Below are experts of layer 4 (counted from 0) of a mixture-of-experts language model. Rows are named router (the router's row for the expert), gate (a neuron's input weights, with its number), up (a neuron's input weights, with its number), down (a neuron's output weights, with its number) and show model dimensions 0-47. Each number is 500 + 25 x the weight over its row's rms, rounded and kept within 0 to 999. Numbers have three digits each.
Before each expert's rows: a language model's description of what the expert responds to. This comes from a sample of Wikipedia text that the model never trained on.

# expert 10
What it handles: Slashes, brackets, braces, underscores and dollar signs, mostly in LaTeX formulas, plus opening parentheses before codes, such as (GER), Mbit/s.
router:476507472497514514508499497489452542472556487556479509492529480510518492460478493514529517483522502540532477536467517496512499489512481485528496
gate0:497500522427458525503519512465500491518515485487554507482498468488503482502500492515509493499500468502500471545500501461497499531537481476539517
up0:513483476470527520508518496478511502438504493475497455478466497522507448486527451493535484524496509514515533467492499505497453470515504503495457
down0:478536486466482503532499504495504483424442506453476491491516462488484528498518519465535511487501501512544495477500524493479501471517534470522513
gate1:479484495494524493498484443511487487469490477550520507540527474504507435525504451533531491505520491564506490538450502530475545513491520485487479
up1:473510496474509494479492553554530520548512517449494497443474481494490505483534537475468518463483507441523526468519506492533476490533469498493529
down1:518450480486513517455464474521527487518489547484518479548527524473485463518504499446498523507468486500479492503509500507561463495512501477508521
gate2:452500471491487456474484523519463534495502510485473516499487536497458564481509525540452480487492506501481519511531463505505533539504492475548473
up2:544503454528500496517537467465493485508500547543522500484500504481511503528504496517473577500527496500462502463536509499461497497486533480487485
down2:498554518499512540455452494516461512543473497432470507509493520488520481539471519472481515474489496501520497455548499522482501506508492512516482
gate3:524491500503509525509511469468477515503502469482492457486526455520518503481559494561501527514493527475506492562501465537485477538482518478475481
up3:493495503504460523493480504455480529443499500470491490474510502504504501498532502538490473515455506477527456538537471523548475496462473453457557
down3:458530490458514469487506541486523497488471519494461533495504501523520522523490474476491492526497562549491483485501519502473460493502468512513539
gate4:506539525518509500535491510477486473481503524500462507482505528487493488476476465486508480476497490478484516481510475446501537453515531522503441
up4:532482475503461485507456512470503482518453503507481510543484475544494576496529516470482489523461519477517487484492454507535537499490505527521471
down4:525499454539498483538515501478533502496452527463545462493493468477517518520534511514532493532474488451490509491486482488498516528528518493527483
gate5:520519494539525479494500510516508496508467497503473465456514496500487463535510538514543513503525563477478495496517538500535500553468508511504500
up5:500558514523506511502512493514501498484537524563497512488503456480483518471509547473506493485514469526470538485485500480450489466518548475503475
down5:490514502482496498516540468528501506515511494501561495473516463526480488489497505472498522458475471507503505526478491537502468474511466515539491
gate6:536507547483519477514549508497459502489526485479514525507471540525490449511514520501474527491498475562485514479514548513488517475561514498511470
up6:570494498501534512507485507513462502487482495534519484481522483523521447463523491489469524491522514537512527498506482498458526506547498520522509
down6:527432494479502431540494498506474498527504486498520493511492481500501499554545493488474477498485543517503478474488503507504489485505483511515517
gate7:521502447478500486515477469459461529508541483477457502468509467483492487504507534497502559511499526486517519481480520522519535526497477491505473
up7:506498464498472504490498494501498530536530487485479504501531489520477519514506491529530547495486561488508490485447534506546525523473477507497474
down7:521495511494499462512517486527488455522488484509485504542485466449504535503479498535515546449480525473507483538526511480501511498435477513496494
gate8:504482472510522561469520505510511513483474485526453529504513485506463498467528472484520505506510540504508587500482496480503500499501516540474492
up8:503505487454492532522527498507521499512491528531524524479485480523500472506502458473569509523524515519528509456454512525493536529501490531486477
down8:475519508516501513468439533474467490519507485492471547515549538459495501497460519538509521510444500517532463469473496472493515508488523499472499
gate9:531487535498515524564516460500482448515459483465493458507542494501545436480484506526551494505516520514499495491532516490513512493451515517527548
up9:473539501492498506460487501515443537492497500542500542490500437516485514531518492504456505483497454480520510526491470510493501482491476481513451
down9:486500474531511483485510473492514472474483487507492553508485525501510495476514508490499489493490461506524487500501494487513527497526495457502471
gate10:504526456528516510493485531496506463499504542523443484497507502491476525462542536477551458534516475492488544505502456477512500504507479502513464
up10:492570479523482500521488503496490480491495474511510498511478511521503515475552523485551484497495503498509508487510461513526466560493495489521485
down10:521442479482489503478503475499495506492479530509517499471477464494488492499518533444479473490482515532496512470519486477540479451477449500489542
gate11:475507495517470494465521490497472471556531482490491492498512544476468461545498494533543532525494548491482528460516485500502490462542486540503442
up11:492505492514525507488515496507564499488500502505529493505506471492535492488474543447476466470497505439500476497483538489507519535480519486482533
down11:497514480542491459466502514464486513460477496521501531502519487520482537476464511525537497501527495475494499533494511520520479520482510510488469
gate12:539535500517460461487483474505489486486502464453504500531477453531493488484475528504531534466526506527493515495519551505490518526469489488479503
up12:459539480487460524480473497510501506507463485472489499495490492499500509462541521519521514527490522457499479511508501489500540498508500503490527
down12:521521478514538520501490502457566488506490494486498463484452540504547542482520439522513488482497473513521517538474488512476482471437520534536522

# expert 20
What it handles: Opening parenthesis fused with a year or digit, like "(19", "(born", "(201", in name lists with lifespans and release years.
router:491513509468544549517544456511504493483556488534476450511485534535455530453508462500512477504503502493506495508490511512516487513544515514516550
gate0:491515500501489568564509517511525527507493441525487487484508480476537532519490490512497486523521518547486490495514489546506532531500545493536496
up0:473500472503490519451504488511529483502520486524495486519516533526518496462524551485505470523495503481505505494513511490529503481530511457559471
down0:533487540473429503509473517517495470494484506412529473461500530461492494525481488460484490523517500517545502470519494504542469472515506473464507
gate1:535478540485527476545518504489523476533513520486512480471473547469480515493514423487475510512430465493506509494481485520510532520513476521495513
up1:484563466509468478427483494474480546494484510514494545508535482509537509529512572545528501472522511512517478482511480503487516473481500524487441
down1:454482537491481491540494487488510486483520500485491464513521472527444441471473465484492531470505522503492503555522534502509483494489507502475452
gate2:488500463493482512526445517504488469473565505471458469519487480504556494489508520505461508519493470502477487486526508496502547476527507517495529
up2:459489467487497517497475548523492503508519494461479489531499501530557466501523493494457515496553492490491496520533527512503504487530490490523526
down2:485557445500519500549472508488492507525521538460494511506452468488528460511506490506529527501476491532538498474518574506503503518479514514515475
gate3:501548482517508460507525532475458501426529506532485488515497504528513423517482477522500487507481508514512495502512512535517476507468482509523519
up3:524483465543476477484482557492511517472476504527470514507508467484493518489511504480492516507483510494520518494540506495526505517510458531482493
down3:499485510497524489486540531500490500515502488556501526533511509501468511488519479531451469484517504533488492509498475505539534506490497529514499
gate4:489471533472508513522520471517496519495473520540517469515488548529517460458461513470521479497508535491490476519503546476513476487505541518540498
up4:527523475515496503455461559500486527497500506472494504514496466474494469532510494478493547526445451504524490463483425537477483507500461516466488
down4:478471487469464519487520510491498492465476474499512572462510517495548472493532484496505524535534462476502482488490474506474500496520502478494514
gate5:504486479453536500452482521448472472477517526541519437555494492507497470513473508482457501511528509520502484482530454472523490525477509478486533
up5:532508512522473460517521516537527519517491507459500516469490491471498496506512512519521498492495511494457513515479485552472496470546513549464516
down5:505528543540516485549492493500502504507464521520545514519519513494493544494470487481491527462459480497509496512491502499529504472495503493521503
gate6:511500482504533520504489470477476540498476528509527459482506564505486496512499510477494452539513510484510511535530463500484507498499528523488486
up6:481518479506482522502498540486470536521482510516477484465453508477522494482506504513491524505509485485457512543561472523500524485472507521508463
down6:524525493513460520521506503453506493501476479470542496490521479476515499462452504518519526500486536503558493472469560475455465561492507469515463
gate7:537501474457499548519527497489498494490525563520510481470509470472504526472516518495474522524470494552484489534483490497531496497510503482510477
up7:516492539495473523521505499511509522513534534520499448499472496471532538469504461490477464502517506534495472525503530465529502489475491470472524
down7:530490499481448474460493518474483533502501486480477540528521445448499488495489509496508475496499543488523494488495577479463500495502461490495470
gate8:482494523510500474521517509527509529493488512498527511421536512503506485473543559474458521490494458499464504527469506536472530458527474468515517
up8:549521485527482496481502534485488497535525519527457476564492507481512538521459476525504491483490530487516500490478511510533488490435523577525500
down8:493480474491544502537497489493521510521555473528462493506478511529462556506495463506511511497546529509491482523512494523531510492478519477520510
gate9:484513500473478518512515502522488470509513489516477493449461451485477503503511523513524467481485474538517550512498514488532485497531493464489515
up9:530533528522517530554530518513518505510479508527552495509531555464498451521491477499502483562499513450499491468516495488520479523488511517511521
down9:519511495522535493514507477489523471509520470504495511455521506460521490502452528538479494497456505482471512458511536449481488488486531496522508
gate10:468497472496502481521498478487544455517526495489473475477451530501520483529520490497506484483508534477471494533481477529537518479520518488487521
up10:530512533524478518479480513515473560509484491467524508533571484484497483521475512522465554512484479529481535450525482502467501499494491510501487
down10:513532517505493478498495555501501458517476526480549499471505482483494516474496498503497514528545520475503504512448486486448489481518475483484456
gate11:566492502456498534537485501483535498473535463495486489498478503538461479500480517495497497474494503521526485555480498519518490530529500509476495
up11:516504518494542506517494460507501433470469452486491457508433500521496478493505516494470515503493460513529516502474554509485513528520478527482509
down11:501510520504466514515506526518526491494495466487516505518468544507533525485501440488482494521471485502535455477492496503514503502481498531473528
gate12:507500507530482459546471502546531490479503506499470497516502522487516537492489480471506489529503489541509455537490512525505531475487467513533527
up12:490457529484518521535523496490467499460470517544480467460467508494477504490526466489537468531499529534462481480485494487464533506518490556444488
down12:525513485490535499532485493540509498532550532502514495518490499464549513562515478485527454516523497504469518519451451478496521503517503499504519

# expert 11
What it handles: Inner word pieces of Latinate or scientific words, often taxonomy names, such as uc in leucocephalus, oc in Pliocene, Soc.
router:463525458432472514556500493480485476497509503470484471528510502485508512422540522486527514493474475535529507510523513495489462546472501507499530
gate0:521536504485541491472477517494516523509508524470484541478514482545511561503533491528507471508506513536536504500480504478515513498441469522484521
up0:521544493498545483521518497520517493513496504498529494544457512505497522558507531545554459498503514463493469515515527493452528526521490484486484
down0:515490474494555473487461500513466467513500513470515496453480526519481504500451491494547453498448468515496516508443518519516503501533495484476475
gate1:486521462433503533513511478494514528523554478490501504485474511500507499474521516482494481524498516480479495455492513527523500451546467536541522
up1:497492488495496493515484494461507484481486519482473493494460500554463474537500473518518523527506503494474475499484461510507507496524500511523517
down1:459510500564517512484497470489435458497493498504456531516508502527513473499491510524524509517517518534512459496454493546486519511524524512559491
gate2:472445466487492480495532501509520500492497507507468510448503479505471475508487531535569505495506517455492520520479520461479485559478478462436513
up2:480467492476517517473497462476534527474456530501480539540490543509534489456495484530512521497482552479529496460466536489480476482494479477497497
down2:508507522464523525506506482512481520500506466497528534479491491479526459507473475515493505481494526536498490540467495496492499531518460528526508
gate3:504501470551487505483486475482493542525502502470514525501479469559538468518503529486486539485530482498501524463509489494540485530489501500514488
up3:489497524501497513494502498472495526515543470467496500492478505502476484491467549523487481500524508514489498441515495517523486518516501477515504
down3:510517496492464466506475503477496522455523503488512485551486467493442480489481474520477505522483487547509477472454489491505495449481520512534533
gate4:540525510469483515502497512468498488481486478487468471482530536525512498508538540488480513447531475517538511530549504485513499533481456481506523
up4:479509498518525564484483476497501486567451538565503523499501464458497505521477498519486483509431519515456504461512520521517517485551516483509506
down4:477448542484530455475514479470505485484514505521511497476515487485453456498468506533545485489495566485441504490520501452504492505508499524489537
gate5:501523518528488486503463477456434457502503526482503479512496504508491498521514471511554487527501485500517509512488478532478487505498520503481484
up5:539505482482486495475495502516514527531498516502495474423509482499489452469490531471496477547512490478515442463520505481553544509513519493491473
down5:559523460524507497552497461437545458533498544522540483495504462535478534506491434502516505502501498540479505495529512504506455494502486510509502
gate6:475516468505476508541504510489479437497524504519515470516515524492492491447569506462497504502502553463492524505475512480488550481468474517443528
up6:496491446547513537480486481465487479455476511515531526509498510480447541465475529465472489482450494486497500486524488507493491479495475515530499
down6:523521494487505464490537511492530448525500460496470524556508523520475446477487477474538489497511483518486499501490469506519509480520487528468521
gate7:521545501529475490560509492488491461512512497501491528515461495529479472493482493535530515475521484455429534514478503500503521505520488524579514
up7:492502495492494514489508479519505486557480517496517496486477449508498483536442462474523509452497551458523513482502507473466478536532511552520527
down7:499515454541489471515447489510515473469488471504502503488522517488548489522471519498505490477477464476481507472492526511423497513517514546457478
gate8:459517458500521473446513499481464477517523512465492494495541497506468520469516522496499495488501490490487494486465497498464440508451508518462500
up8:508494505491517509525485506526509518492511502519542506541491509473564504540462506530495527464495534514479501473524446446488524510507475473545498
down8:488504488492442464554523531503516534510511463502482544523464500485541495449524453487505500558512522529459496501476489520506532525487509495467512
gate9:512548535458509518547487560488481462506543517511487470483540507468526470508491478505537524533488498471513501521494544486495516485501516536546472
up9:481529532531485478489531499477511501497469503485482514471485509504493494543449453512515523473504492504475498512468511504494511513486513439497529
down9:486510496509533563508494467543477502515474460480473514526450521439458495473502476508485491457503473490473476499517505555487543535531508515471488
gate10:474501506535489492468494494432501519509518536455520503547511511476520512487473467475563522510507474526504516508448505483483476480521509453497529
up10:474516474496489504522495460533468476478487511483491476511507521508527512511504510498507507515491472566483539503480512487490477474484501489522493
down10:515508509452467479550522489507526507548516511484501520493486489489526520527503522514461498483539509476545481455525503546465498517495474524492501
gate11:478557504509456527473461458509503493519481474493456465499492488486507465466482522461470489481518507541493499482507539460526465464500476504472465
up11:476518484499504525481521506517500496499505494512529546540507444491498482474497482516542483476499487511528501468522492486486486519516496523505466
down11:493487524488521475528516500479489539522519508475484492496513491456501478496522525469511505535565460453494500525499445513475527515489490478522576
gate12:529499518451547503517498463514479484437528544502505453491483508432487471500536484550535506474467517545510542477511485513499495521514480504537508
up12:540488540468505490508511476509457517511498515468513529520483511487550510484513521538529496441526487527484485496500482493474531496513503505535499
down12:491494514519410455523490491517516482482465471496499484492518500525481460479542464553502510484494533533472472504459544541485499471481541483504498